Weights of a small mixture-of-experts language model, trained from scratch on English Wikipedia: 10 layers, 4 picks a token.
Below are experts of layer 5 (counted from 0) of a mixture-of-experts language model. Rows are named router (the router's row for the expert), down (a neuron's output weights, with its number) and show model dimensions 128-255. Each number is 200 + 20 x the weight over its row's rms, rounded and kept within 0 to 999.
After each expert's rows: a language model's description of what the expert responds to. This comes from a sample of Wikipedia text that the model never trained on.

# expert 4
router,194,219,213,188,211,196,224,175,208,203,216,181,171,173,195,199,222,217,210,193,203,192,222,186,153,177,171,156,216,213,214,206,224,232,192,227,210,173,221,166,168,176,193,182,167,192,168,176,237,200,194,211,198,172,210,195,212,226,207,170,220,191,181,211,189,227,226,205,221,219,173,191,220,202,192,177,196,192,199,194,208,214,206,191,216,169,191,164,219,192,190,187,208,195,231,244,248,162,184,187,169,210,215,181,205,136,187,213,226,232,180,204,163,213,198,212,215,216,188,218,162,224,164,185,203,197,188,234
down0,243,229,204,165,180,189,238,178,191,195,199,211,207,196,191,215,181,203,167,198,193,215,193,199,187,211,189,200,202,200,195,218,219,191,225,200,168,198,200,207,194,194,178,199,177,184,217,204,163,190,186,192,169,191,197,209,207,218,197,200,217,197,201,189,219,235,223,199,196,220,207,195,196,208,192,202,208,216,186,232,188,203,196,176,204,211,184,208,196,197,182,196,184,196,162,200,203,195,220,186,204,195,212,193,200,208,224,215,187,175,208,188,193,199,221,160,206,180,194,231,207,198,210,197,165,212,225,234
It responds to: Commas, semicolons and dashes right after numbers, ordinals or scores in sports and results tables, like 4th, / 6–3, / 62nd.

# expert 55
router,187,212,195,209,208,226,229,192,225,183,171,223,221,187,215,179,204,192,216,195,219,224,218,200,209,168,226,216,182,208,213,215,248,222,219,204,217,221,210,211,200,208,192,212,166,188,225,197,196,245,186,186,195,216,208,211,204,191,247,176,163,217,205,196,206,201,221,202,192,170,203,219,202,192,168,204,200,156,201,195,183,194,203,184,205,164,188,206,177,187,201,205,191,210,211,210,208,194,146,201,185,202,198,233,158,202,205,200,222,209,168,201,232,202,177,158,169,244,179,195,194,229,180,208,205,202,180,208
down0,183,211,240,154,205,213,215,210,154,208,209,199,209,187,188,221,203,157,165,214,205,204,213,195,178,261,173,239,188,206,213,221,182,188,192,209,229,208,193,196,213,220,197,211,196,232,184,203,236,177,235,212,191,225,162,185,212,173,182,225,205,197,179,231,186,196,192,205,234,190,209,195,206,215,219,169,189,180,190,213,176,199,222,204,246,151,216,208,208,214,209,211,182,191,210,209,221,213,209,186,191,192,183,186,199,193,203,206,206,185,199,201,196,182,145,188,198,207,207,236,201,173,217,214,207,210,197,226
It responds to: Commas and linking words that start an adverbial clause, such as as, by, with, including, when, while.

# expert 15
router,208,194,224,199,204,199,217,204,186,199,214,220,182,217,220,203,186,181,191,185,188,198,200,220,171,190,226,197,183,201,186,223,199,195,194,221,182,188,240,205,200,195,229,213,155,182,237,204,212,241,189,187,175,190,209,189,196,180,208,223,210,211,198,219,210,193,214,159,179,184,188,201,240,220,206,196,198,171,199,199,180,199,182,186,239,178,188,205,194,258,211,186,205,177,182,191,237,186,174,215,226,195,201,191,215,202,215,200,189,182,203,215,185,186,219,212,202,210,189,170,252,242,182,200,183,187,239,202
down2,165,193,208,195,208,181,193,190,213,207,220,186,215,218,229,189,168,218,235,189,198,187,177,201,191,171,211,235,220,197,167,192,180,185,190,214,178,225,192,199,223,166,233,190,205,248,213,193,214,168,176,210,212,181,205,191,215,162,215,211,198,184,201,193,203,214,187,197,242,207,194,227,215,186,198,195,222,196,192,197,168,183,216,169,204,196,196,162,215,209,205,213,214,198,215,198,188,185,181,207,186,178,186,193,184,210,237,168,176,183,201,205,237,168,199,215,202,189,177,193,196,165,193,207,215,195,197,173
It responds to: Pipe separators between table cells, especially after numbers in data rows, plus list dashes, semicolons and "and" joining items in lists.

# expert 21
router,216,201,216,187,205,190,204,206,248,211,194,184,201,207,181,206,217,203,215,159,156,196,222,181,194,209,213,199,190,206,174,187,194,177,181,203,156,188,192,161,185,176,201,202,190,169,181,209,176,208,208,169,238,183,202,160,186,206,236,183,233,187,204,180,186,203,244,187,178,206,149,218,188,203,210,204,164,224,226,212,211,177,240,188,188,209,227,174,194,188,246,184,224,230,229,204,134,226,172,162,214,204,200,184,200,209,186,230,230,212,174,194,233,172,202,218,195,171,210,175,216,194,210,186,144,226,190,169
down0,184,191,180,191,190,233,181,207,192,210,232,200,214,207,205,220,217,186,196,217,208,191,225,193,205,190,197,207,182,194,204,174,207,184,193,186,218,190,177,234,172,225,190,200,208,259,206,199,212,217,205,174,140,190,165,163,199,200,163,217,216,180,192,180,180,193,187,182,201,198,155,218,206,151,218,247,193,236,214,212,213,182,215,220,218,156,240,167,181,165,203,223,208,165,210,232,219,209,210,187,243,174,184,197,199,213,224,179,198,191,225,220,187,208,227,196,208,195,194,223,188,201,206,205,239,215,173,185
It responds to: Colons and line breaks after field names in infobox and taxobox lists, e.g. Phylum:, Class:, Genus:, Height:, Webcast:.

# expert 35
router,169,199,190,167,192,152,192,223,223,220,211,204,231,179,198,197,172,182,229,173,171,198,212,223,178,181,208,239,211,205,205,176,184,225,161,186,213,214,230,213,137,167,179,204,187,229,174,174,200,226,207,214,188,252,211,195,190,232,205,203,195,194,203,200,198,225,214,208,212,190,205,239,201,210,215,185,187,199,205,166,171,183,232,189,175,208,187,224,171,208,207,181,181,196,203,211,171,204,192,210,214,208,193,206,202,203,153,232,213,227,244,207,189,185,224,217,160,197,193,175,183,212,183,210,215,202,178,177
down0,180,178,228,220,240,193,193,233,194,212,210,176,179,235,190,181,221,194,227,233,211,189,193,231,236,195,210,223,216,225,203,196,196,213,213,224,236,165,192,188,211,214,224,177,200,238,155,207,172,242,157,188,234,175,184,188,202,189,200,176,207,199,224,189,207,211,193,217,243,195,179,175,195,186,148,186,202,199,197,175,203,178,183,177,213,189,215,198,211,172,191,186,218,210,184,172,223,201,199,191,225,214,211,212,194,211,183,226,206,203,172,213,153,205,217,194,183,199,201,208,193,197,176,180,230,212,213,207
It responds to: Hyphens and other joining symbols inside compound words, names and codes, as in play-by-play, COVID-19, Thor-Ablestar, plus adverbs ending -ally.

# expert 14
router,222,215,178,190,196,186,162,225,204,203,223,202,167,186,196,181,232,172,191,204,187,209,192,201,212,173,190,231,223,220,197,232,165,182,219,184,191,220,190,200,149,203,194,200,264,234,176,193,231,192,213,232,226,185,200,203,171,232,175,198,192,203,162,181,201,229,210,198,175,184,154,193,204,199,208,194,191,210,202,197,198,178,229,188,192,175,196,198,164,173,221,201,193,213,197,181,217,208,235,171,165,185,182,184,209,202,188,209,199,199,200,218,186,211,206,233,174,201,199,191,227,160,199,169,220,182,212,195
down0,213,152,206,181,218,185,232,189,172,206,202,177,210,226,238,201,182,197,260,216,168,170,196,158,231,230,188,193,202,181,177,203,188,171,202,182,178,204,209,201,214,159,199,212,174,197,182,201,201,181,199,190,184,230,194,231,205,244,242,199,222,216,234,199,192,194,152,216,208,225,211,211,216,228,161,165,190,199,216,227,200,227,209,224,229,228,168,231,210,194,179,177,180,227,206,208,195,183,207,162,187,219,162,177,199,168,179,234,184,178,187,191,194,202,206,207,225,194,198,166,216,198,175,171,198,208,185,224
It responds to: Whole-word nouns and adjectives for countries, nationalities, cities and institutions after the or of, such as German, Soviet, government, Netherlands.

# expert 33
router,199,205,196,179,184,190,202,194,231,213,176,213,188,195,220,197,183,223,146,225,223,200,213,210,181,205,173,176,190,188,174,198,173,206,174,222,187,175,194,185,233,212,203,177,163,186,186,215,195,233,196,186,203,201,185,210,243,223,208,217,199,245,195,204,232,205,156,196,210,216,212,186,215,185,218,197,202,155,233,221,200,193,155,225,223,180,222,206,212,234,209,202,219,186,175,219,209,176,194,249,202,189,208,207,160,174,216,182,182,196,206,189,196,201,196,201,178,193,187,207,214,191,225,203,197,197,185,217
down2,166,218,208,182,211,203,171,181,203,214,191,212,203,183,193,231,178,207,156,213,195,225,209,175,162,164,244,184,205,224,193,207,216,200,196,187,187,234,237,164,215,186,235,180,217,208,187,199,189,172,225,228,228,211,201,202,213,157,219,208,200,190,198,189,191,175,167,193,246,167,212,184,225,160,198,213,181,212,220,212,225,212,188,218,216,177,213,181,199,233,196,221,243,192,211,207,189,236,193,187,199,207,189,143,217,228,208,207,191,214,229,161,185,199,189,220,176,187,180,194,205,210,199,186,206,208,186,218
It responds to: Second number in game scores and win–loss records after an en dash, and pipes in sports result tables, e.g. 42–27, 1–6.

# expert 27
router,216,211,198,171,224,206,210,218,208,257,244,161,181,210,200,175,180,185,211,206,199,198,194,192,177,190,170,176,195,212,164,199,150,214,239,200,184,187,177,175,244,218,174,216,184,218,206,227,204,227,161,177,224,227,161,224,169,223,190,190,181,225,212,203,205,224,214,195,226,229,210,176,196,216,197,218,202,226,221,214,183,205,191,166,159,179,211,227,229,187,218,194,173,157,191,217,193,214,223,229,185,191,221,214,200,175,230,216,167,182,207,231,174,194,220,211,161,205,197,217,211,163,216,203,195,172,207,212
down0,199,196,219,232,223,231,174,238,190,217,179,205,184,192,181,220,190,209,197,206,200,192,182,189,210,200,165,208,185,209,199,188,195,176,187,187,217,216,191,202,185,227,176,196,203,224,192,191,176,198,199,172,195,164,216,225,228,183,208,194,166,218,236,195,160,198,185,182,198,205,208,207,217,177,192,200,234,209,221,188,239,194,191,181,208,209,214,199,219,197,207,190,171,214,214,194,197,204,207,149,175,189,205,172,222,173,200,181,223,220,233,206,223,221,165,187,184,223,179,204,211,201,164,192,244,222,195,190
It responds to: Numbers and number-ending pieces followed by a unit or magnitude word, e.g. 240 μK, 0.146 AU, 2,677 feet, million, mm, percent.

# expert 54
router,221,239,202,198,177,163,203,180,194,207,202,236,216,206,181,202,182,205,178,218,219,226,195,200,193,179,187,199,181,230,171,163,213,181,155,201,230,230,184,186,180,210,172,204,176,158,200,190,191,212,217,219,176,202,240,190,205,189,209,193,184,208,206,211,211,174,218,211,196,247,214,189,209,178,216,175,199,158,207,183,191,189,196,185,212,196,202,157,190,215,235,206,210,198,175,207,200,194,197,180,218,230,173,181,206,218,226,223,192,228,191,166,186,188,212,181,233,185,226,218,206,208,189,170,202,169,205,213
down2,189,214,184,172,188,207,225,201,174,228,188,244,175,187,182,197,171,209,172,190,188,143,205,193,221,159,147,207,175,210,171,187,189,234,193,207,167,178,207,195,168,203,196,206,231,191,206,225,171,226,197,192,183,191,224,201,193,219,198,198,209,219,205,230,204,207,176,196,213,227,241,180,164,176,190,185,179,207,185,193,193,214,194,216,193,223,205,201,203,191,216,192,183,198,196,162,177,195,168,192,196,210,169,204,219,189,203,184,191,198,207,186,201,179,222,227,227,193,184,201,185,234,202,209,193,197,185,226
It responds to: Pipe symbols opening new table rows after line breaks, plus sentence-initial In, At and section markers.

# expert 50
router,154,210,201,224,169,203,208,212,185,199,203,210,199,185,183,176,208,210,194,228,165,186,176,167,185,234,191,222,168,220,187,188,193,170,191,208,196,209,200,197,207,195,200,178,192,199,220,163,234,230,183,206,175,189,217,199,215,198,194,222,224,185,218,214,194,214,191,192,225,186,202,207,183,212,232,171,206,199,178,191,221,236,224,159,230,202,214,218,209,198,228,181,194,215,203,216,221,179,214,203,205,206,212,239,205,191,194,178,228,196,191,152,207,178,215,206,196,214,226,180,174,237,225,192,210,178,211,204
down0,167,239,227,226,185,194,197,226,214,183,197,197,199,174,219,164,197,223,178,209,192,187,201,171,196,202,206,208,185,202,207,202,156,199,191,202,217,218,194,218,188,194,215,187,203,206,239,210,216,196,185,185,198,212,186,223,176,199,205,165,204,194,211,216,165,153,188,233,230,194,285,200,205,215,239,170,205,211,201,214,198,186,195,214,208,178,189,203,185,225,170,209,209,231,204,212,206,211,191,205,218,228,164,220,186,201,170,150,192,195,168,195,219,189,209,187,228,188,202,191,177,195,214,194,202,210,199,190
It responds to: Pipe separators following a name or value in wiki sports and results tables, plus sentence-initial pronouns he, she, it.

# expert 30
router,177,147,217,234,201,217,182,180,226,169,207,178,242,191,211,213,229,181,197,215,215,181,220,205,204,161,200,228,210,179,181,219,166,213,228,200,188,176,198,241,218,209,211,184,256,183,236,196,187,175,206,169,172,205,178,204,211,210,164,183,196,179,190,182,197,173,205,204,191,194,184,208,225,179,183,182,201,186,197,210,174,181,215,201,214,226,179,204,221,200,203,228,208,207,209,228,218,191,178,204,208,219,212,168,182,237,189,212,190,187,187,213,194,225,199,196,206,201,205,195,187,124,188,219,185,169,213,189
down0,194,170,165,225,181,186,203,204,181,200,204,175,239,196,224,201,206,167,202,190,226,191,204,212,214,190,189,200,190,210,194,219,215,173,209,201,201,219,186,230,148,188,217,191,239,180,227,230,154,189,199,181,169,194,177,149,195,215,193,206,228,205,222,198,195,205,233,176,204,208,223,222,167,210,210,221,187,212,174,203,192,194,217,201,210,196,192,204,220,225,189,203,202,202,205,172,206,217,221,215,181,187,186,170,181,199,208,232,209,206,187,209,206,187,222,207,219,202,232,232,213,184,198,200,177,216,194,194
It responds to: First or middle syllable fragments of ordinary words and names after the, of or a, such as su-ite, la-undry, li-aison, Swi-fts.

# expert 57
router,203,220,183,223,200,219,181,208,175,186,199,227,204,200,170,212,177,208,184,203,209,212,229,224,212,174,180,200,186,241,205,199,220,215,177,184,199,184,172,195,224,183,230,213,206,193,193,215,181,174,222,222,222,208,152,219,192,201,242,172,233,165,189,210,173,218,205,231,196,200,202,221,222,178,187,224,174,183,191,193,194,180,180,200,147,159,218,189,219,196,180,218,207,199,199,195,168,169,213,211,209,189,189,179,164,184,190,185,193,202,183,179,212,214,183,197,213,197,189,202,201,193,177,185,207,186,221,223
down2,217,180,208,203,244,183,214,190,186,232,206,198,223,197,176,204,190,215,175,223,202,198,215,222,211,212,204,209,208,233,193,211,197,211,174,193,201,195,217,216,164,194,201,219,148,241,223,225,229,227,193,196,192,179,196,188,199,185,213,183,203,195,228,206,174,188,151,228,200,208,161,217,195,203,224,218,228,228,207,158,190,206,221,197,204,232,201,196,171,213,210,216,150,178,172,170,229,179,236,217,219,154,154,237,219,207,246,210,196,194,227,195,177,196,158,213,222,204,183,204,240,222,175,155,222,205,161,215
It responds to: Words and == or === markers inside wiki section headings, e.g. Demographics, Release history, See also, Singles, Gallery.

# expert 5
router,202,194,211,217,216,224,200,208,185,220,194,199,237,227,223,185,208,178,205,227,192,242,211,196,197,196,229,221,210,197,167,200,178,202,232,185,188,231,227,205,234,195,224,177,269,220,182,178,184,201,186,156,210,220,179,214,219,252,193,213,204,189,192,195,200,225,215,203,203,161,184,202,187,199,178,191,209,207,225,228,198,215,176,221,229,222,198,217,233,169,190,184,178,173,192,157,193,169,197,224,175,220,207,190,176,199,204,203,172,194,231,217,179,232,211,195,202,167,197,192,192,187,209,179,207,177,209,195
down0,170,185,212,174,176,211,173,221,206,215,189,167,202,168,167,188,197,192,181,210,173,180,199,189,228,184,194,192,227,196,222,226,213,238,154,208,200,196,180,186,192,202,212,205,217,211,210,228,187,206,215,211,239,243,211,181,194,200,189,216,188,197,217,199,194,198,203,197,204,230,188,236,164,193,225,199,213,148,218,171,179,207,240,216,167,190,182,178,181,216,212,214,204,231,180,203,215,230,202,159,203,205,200,232,158,220,233,212,186,216,209,194,178,216,176,177,196,204,233,196,174,182,182,233,163,198,207,203
It responds to: Nouns and determiners in geography and highway texts, especially route or place words like Interchange, Interstate, city, population, area, plus the before them.

# expert 52
router,208,199,219,169,243,210,175,172,190,226,221,211,161,173,203,229,204,184,208,226,189,199,165,199,180,212,210,212,232,198,194,182,163,224,227,179,179,187,224,188,172,202,174,219,221,224,142,213,203,204,184,206,207,212,206,207,218,200,203,177,205,243,193,200,191,209,191,209,194,211,164,177,203,188,199,203,189,238,184,185,212,241,191,192,176,198,184,175,213,188,201,187,175,178,195,190,201,222,192,164,174,228,210,199,209,212,192,195,187,220,195,216,230,197,193,207,208,218,200,193,165,170,187,145,206,198,214,198
down0,222,211,220,207,216,214,181,201,175,185,197,182,183,227,205,163,160,232,223,217,179,189,190,199,231,170,180,196,179,211,198,167,182,194,202,184,197,214,175,174,204,215,198,199,163,231,161,206,226,203,215,196,233,190,164,205,233,217,254,202,203,193,175,211,257,228,159,216,198,170,200,180,203,180,193,163,208,226,213,223,207,215,170,192,208,201,198,209,221,217,169,193,164,219,196,209,210,214,207,164,162,201,209,183,207,188,235,222,213,191,210,192,210,204,203,228,177,230,209,229,186,219,204,214,191,162,194,215
It responds to: Final words of multiword names and institutions, such as New York, Court, Council, School, plus "(" after UTC offsets.

# expert 12
router,176,231,208,206,185,198,211,195,192,235,239,186,238,232,197,183,175,180,195,196,198,207,177,156,213,186,210,214,194,249,171,182,191,182,195,228,214,200,205,195,191,188,205,197,222,241,187,207,207,245,163,204,209,193,217,195,224,188,180,195,153,151,184,194,207,235,170,215,204,193,163,206,187,154,184,180,211,218,223,191,224,182,206,215,172,226,181,215,192,197,207,199,226,215,161,180,217,217,243,196,165,200,178,197,179,199,202,216,213,213,235,213,182,182,221,196,183,182,206,196,185,180,170,175,192,214,189,222
down2,194,201,210,180,202,223,220,184,195,183,189,214,206,169,223,182,189,208,171,161,241,200,185,198,155,205,197,206,191,192,173,179,179,183,201,207,195,189,207,190,187,188,198,199,164,228,201,177,199,205,215,232,227,197,213,198,198,199,205,236,187,199,172,190,191,180,161,195,206,187,182,213,183,195,205,205,164,189,192,248,192,190,189,170,211,207,212,224,186,171,216,181,218,160,183,194,203,203,245,205,175,193,205,195,205,236,180,185,193,216,199,146,223,193,205,199,241,222,216,185,216,236,198,221,181,186,223,195
It responds to: Determiners, possessives and number words opening a noun phrase in narrative prose, such as the, this, his, same, two, few.

# expert 26
router,202,190,187,186,178,210,162,196,207,179,182,184,248,199,207,202,231,192,241,202,192,207,239,242,197,244,206,176,225,204,225,192,190,207,218,203,176,213,226,219,237,196,179,210,263,167,192,191,172,168,221,213,179,203,210,160,216,222,184,205,204,211,210,178,190,164,202,236,217,245,191,199,194,224,198,206,198,193,181,210,205,161,199,229,198,225,164,202,168,205,178,221,224,215,209,185,198,177,211,210,245,203,171,180,205,188,242,200,201,173,199,191,200,178,193,203,230,162,209,198,173,179,227,205,192,192,188,206
down0,224,193,182,211,234,177,231,201,179,173,202,235,187,155,243,217,169,222,184,193,192,213,203,216,170,208,198,195,191,191,193,201,197,174,158,188,196,169,190,199,220,201,222,177,206,210,192,208,199,185,218,233,146,199,229,187,177,218,177,200,216,191,189,238,166,160,190,201,200,181,172,207,236,202,162,186,149,195,201,181,206,215,211,222,177,201,176,201,219,200,191,216,198,207,174,203,215,199,222,202,202,187,186,231,188,197,227,195,178,216,221,190,209,204,197,196,197,223,180,227,199,227,208,177,202,194,171,223
It responds to: Middle syllables of German, Dutch and Scandinavian surnames and place names, such as Häm-mer-le, Sch-wed-ens, Petz-sch-ner, Hob-ok-en.

# expert 18
router,204,213,208,202,210,219,181,193,189,207,185,222,192,197,224,222,163,205,207,186,187,241,203,203,215,203,231,221,196,212,184,178,198,200,219,185,213,208,201,189,232,187,185,183,199,179,161,204,172,230,160,213,229,212,188,225,183,183,230,182,180,208,211,194,194,224,188,210,211,181,225,197,207,177,202,184,149,201,194,200,232,218,184,210,205,211,202,186,204,197,206,178,195,190,182,215,183,201,219,181,191,244,234,207,213,225,223,250,204,176,190,193,178,245,214,191,213,236,164,174,218,184,212,160,182,198,199,184
down2,194,214,213,197,188,174,181,211,232,214,212,174,193,207,196,189,214,187,184,206,205,216,255,207,206,198,161,217,197,203,199,171,199,199,188,213,197,182,209,208,177,198,186,211,235,210,199,213,194,238,171,186,181,244,194,215,240,194,215,255,227,227,214,223,198,211,177,211,223,199,206,189,195,196,208,176,211,206,210,210,185,173,176,166,164,199,196,204,216,142,225,246,193,200,188,215,208,171,213,208,196,166,219,172,155,197,212,202,161,190,210,171,209,194,211,180,218,223,171,253,181,193,208,196,205,188,198,172
It responds to: List dashes, line breaks and field labels in infoboxes and lists, such as Location, Coordinates, Binomial, Personal information, plus coordinate separators.

# expert 59
router,221,210,236,195,199,184,212,204,186,216,242,202,235,214,183,187,204,203,173,168,226,199,235,199,213,174,191,194,212,211,172,221,183,172,178,213,202,206,172,214,182,184,214,204,261,234,185,220,172,232,179,166,201,161,227,219,202,204,220,170,171,201,191,200,210,203,182,208,193,217,204,205,192,171,209,222,199,208,194,199,214,206,214,179,205,211,178,214,192,189,202,164,196,193,198,195,206,204,242,212,220,182,218,234,181,211,190,196,237,201,245,220,213,209,205,212,165,205,215,207,229,251,171,196,178,181,191,223
down2,193,197,215,187,188,198,225,203,232,196,239,208,171,191,208,210,209,207,199,199,146,188,176,168,218,211,190,156,211,218,219,209,202,219,198,182,202,198,202,190,196,148,193,203,258,251,221,178,206,191,160,209,207,206,234,216,199,188,241,180,245,199,221,190,187,224,187,178,175,218,224,188,198,177,184,183,208,204,173,211,202,194,197,178,211,203,204,201,220,201,227,208,188,197,212,177,195,191,222,150,239,214,199,191,210,202,214,184,181,249,199,212,208,152,191,185,227,178,209,222,187,245,211,200,194,196,209,205
It responds to: Function words introducing noun phrases in explanatory prose: the, of, a, its, their, these, various, new, other.

# expert 6
router,220,174,212,205,192,203,177,206,216,175,188,174,211,208,187,192,225,222,213,192,217,202,227,202,193,211,212,157,195,183,242,161,193,229,227,199,173,212,189,209,198,205,203,202,243,176,228,176,195,172,215,217,175,226,167,177,191,189,206,209,186,207,202,206,204,143,233,190,202,192,209,189,210,196,219,231,201,192,167,207,177,204,203,212,195,232,194,206,184,190,171,238,239,188,214,167,194,215,201,205,186,214,211,182,211,207,168,177,181,215,207,188,197,218,213,218,193,199,219,219,181,192,212,189,246,187,184,205
down0,229,203,211,192,195,201,198,185,178,163,200,226,210,168,211,189,195,191,210,210,194,202,195,225,214,176,194,186,199,184,214,219,205,182,213,208,208,214,223,215,203,212,208,248,216,200,182,205,191,233,204,171,243,182,222,171,195,203,185,196,187,204,161,188,231,229,210,223,208,182,211,242,209,181,218,199,151,200,153,211,192,232,183,198,181,236,170,212,187,196,206,186,219,250,207,220,182,237,181,203,193,167,192,215,177,175,190,250,210,166,184,220,239,223,203,185,223,236,194,187,246,203,192,213,166,205,161,188
It responds to: Mid-word pieces of Spanish, French and Portuguese names, especially consonant clusters, such as Agu-asc-alientes, Cu-enc-a, Val-d-és, La Gard-ette.

# expert 28
router,204,194,178,180,199,200,193,214,226,187,207,186,239,198,203,238,230,199,219,238,200,201,216,212,176,189,202,194,215,185,201,194,173,208,219,197,200,209,237,231,211,195,192,184,255,160,199,181,187,191,204,160,196,200,187,185,192,190,198,197,219,176,179,194,205,163,212,238,208,209,174,201,247,216,194,252,213,215,216,236,215,202,219,234,191,209,181,213,238,174,182,200,202,242,229,200,173,167,166,206,175,192,174,194,221,185,225,214,204,186,205,212,184,235,207,188,192,212,197,194,208,171,252,220,192,208,207,198
down4,221,212,215,184,193,189,212,203,192,210,208,168,218,178,221,224,205,179,196,240,235,159,232,190,203,176,212,209,188,211,176,225,216,239,176,203,193,208,225,198,195,164,190,194,176,178,191,195,218,191,216,192,191,203,224,224,171,187,187,206,198,189,220,226,165,200,188,193,183,183,188,222,189,182,207,184,213,198,227,170,163,201,166,212,197,194,213,243,234,190,197,202,158,229,212,199,197,199,228,227,209,230,204,193,215,179,204,177,170,169,211,186,206,205,244,212,180,187,187,220,182,180,189,206,192,203,207,211
It responds to: Word endings completing names and nouns, common in species and genus entries and place names, such as snail, mollusc, Lewisham, Skipton.

# expert 1
router,201,216,196,173,207,192,247,221,193,168,208,212,202,212,193,186,216,194,193,215,193,200,216,203,192,197,199,182,188,214,207,205,231,201,196,195,178,198,209,206,196,214,241,165,130,149,228,200,197,237,190,226,188,171,228,210,202,165,172,186,233,194,210,213,242,236,218,170,202,184,165,177,189,235,224,175,215,213,188,218,164,194,228,187,198,221,203,206,206,186,193,221,187,186,214,210,193,195,206,216,202,224,200,201,230,197,218,205,238,224,170,224,201,201,222,201,180,236,193,225,225,242,206,216,197,216,191,187
down0,228,237,189,205,205,167,176,191,214,196,175,200,235,200,209,226,208,193,163,182,184,189,207,167,191,162,205,199,193,179,175,219,225,237,227,181,170,206,218,191,225,208,193,247,166,226,170,204,205,222,219,209,218,238,201,195,200,175,236,192,199,213,207,211,205,187,202,207,222,192,186,220,229,192,186,201,159,214,172,209,192,189,170,170,190,177,242,195,182,187,202,200,191,209,217,210,199,198,208,179,204,220,182,169,217,182,194,200,205,215,199,199,216,209,198,193,220,176,167,206,182,231,198,194,207,227,208,201
It responds to: Punctuation that opens a parenthetical or list item, such as ( before born or died, list dashes, table pipes, and semicolons.

# expert 58
router,203,215,198,172,212,205,167,197,179,215,211,196,130,185,215,216,201,205,201,257,188,214,153,196,180,235,198,174,215,229,228,182,179,220,210,194,189,237,216,177,160,176,192,220,196,227,167,217,228,208,211,228,226,187,206,194,213,216,222,205,199,217,192,186,188,213,155,238,209,201,208,174,185,186,178,166,211,249,186,185,195,221,202,177,183,222,191,216,175,213,226,184,211,190,177,204,225,209,195,165,176,211,240,212,206,206,207,170,223,197,217,196,207,161,158,214,200,183,201,194,192,159,193,198,214,203,215,213
down0,191,190,185,198,217,194,192,170,219,254,197,200,166,214,224,186,197,183,197,242,178,199,189,183,207,182,217,192,195,184,220,191,215,208,201,212,226,216,199,216,224,229,223,188,176,220,161,217,195,207,189,212,214,202,198,180,241,213,208,181,218,212,163,206,237,232,181,193,192,212,232,199,210,173,206,182,216,185,200,228,208,250,206,198,192,208,202,206,204,203,188,210,199,147,191,213,182,199,191,154,196,230,196,207,188,184,202,183,187,225,230,191,243,181,163,204,209,217,210,200,176,188,231,200,246,163,255,177
It responds to: Final pieces of personal surnames before a verb, such as Clap-ton, Tasn-im, plus sentence-initial he or He in biographies.

# expert 60
router,207,198,213,197,209,196,199,221,173,255,223,177,208,189,220,179,190,193,216,218,193,178,185,215,187,201,202,229,197,214,173,194,199,196,174,175,211,235,180,202,186,203,223,195,224,199,200,194,186,236,216,209,205,169,208,214,219,205,228,183,221,208,198,215,213,194,180,214,199,232,245,183,197,156,212,196,202,177,206,236,208,240,210,190,220,230,162,212,202,206,188,188,209,200,162,182,170,168,224,172,155,190,180,192,198,177,238,189,211,181,210,201,166,215,188,204,196,192,193,205,206,221,171,175,172,228,188,236
down0,207,219,208,189,227,182,222,224,222,212,192,194,192,171,185,154,237,195,202,191,198,199,211,227,188,222,217,212,190,220,200,193,218,203,193,124,207,184,212,201,194,197,203,204,184,169,213,223,199,192,231,192,221,244,229,239,179,240,202,220,229,201,236,235,163,192,217,213,241,226,198,199,191,152,199,203,177,223,192,198,198,265,213,204,235,175,179,187,208,194,219,178,210,190,209,214,201,184,192,152,196,203,230,196,196,204,206,201,240,192,208,205,214,159,235,190,198,176,207,240,191,243,192,213,200,227,208,251
It responds to: Place and time prepositions and the article following them in prose, such as in, during, within, near, in the.

# expert 16
router,189,189,220,197,174,238,238,199,230,177,231,183,166,224,205,235,173,190,220,250,180,217,226,184,213,205,203,184,183,188,225,204,189,163,202,215,190,200,195,222,174,208,217,186,179,220,212,188,196,214,190,209,184,207,204,223,190,190,193,202,199,141,193,195,234,180,177,184,200,185,214,191,219,195,220,187,206,188,225,170,209,199,203,214,212,155,204,213,186,185,202,205,188,180,168,220,246,169,203,212,211,215,193,174,224,191,172,216,202,199,185,164,223,209,228,223,214,210,154,209,207,182,217,172,173,194,166,204
down0,204,210,172,175,227,178,213,191,226,244,213,173,192,199,180,204,187,202,223,188,202,210,212,164,220,227,193,207,179,218,202,181,196,208,206,170,206,205,196,181,223,217,199,223,170,241,230,235,213,199,193,210,198,203,165,197,213,202,167,221,197,220,193,197,194,191,163,203,206,196,185,212,164,199,148,210,179,210,213,183,213,201,193,201,203,217,197,218,205,194,205,167,223,189,175,222,155,225,197,235,213,210,179,221,220,203,208,215,210,215,185,212,192,225,218,192,185,198,175,245,208,200,190,192,195,186,177,177
It responds to: Numbers followed by units or table cells in stats, heights and distances, such as 6 ft 4 in, 400 m, 155 km/h.

# expert 20
router,213,225,206,174,216,192,192,212,188,227,172,217,179,205,209,189,198,200,231,200,166,175,149,183,192,193,211,135,233,211,202,205,146,219,232,189,194,199,196,164,183,219,180,216,199,246,160,207,227,178,167,232,212,168,204,211,187,208,168,218,205,214,192,195,187,202,201,203,192,203,143,174,172,237,215,173,211,209,185,159,186,236,193,201,197,189,185,185,195,182,220,183,188,181,195,221,195,211,225,182,163,187,208,222,205,210,170,214,187,197,165,234,213,198,192,195,196,179,213,199,182,199,206,209,208,204,199,196
down0,189,215,210,170,202,186,184,186,221,214,199,217,188,253,185,212,206,173,213,180,190,189,177,176,192,206,231,208,202,202,187,205,202,199,175,205,194,221,212,200,194,194,197,174,173,260,188,202,206,168,203,214,186,196,153,172,231,166,224,242,195,188,229,174,222,159,177,195,211,190,215,205,200,225,241,226,209,169,207,224,244,189,213,205,210,196,180,210,237,197,200,229,239,221,195,235,173,210,226,223,200,195,187,216,205,181,180,176,214,175,193,191,218,182,202,207,195,211,200,212,215,157,192,206,195,214,203,209
It responds to: Word-ending suffix pieces like -tion, -ity, -um, -es, and whole common nouns after the or a, such as identity, value, inscription.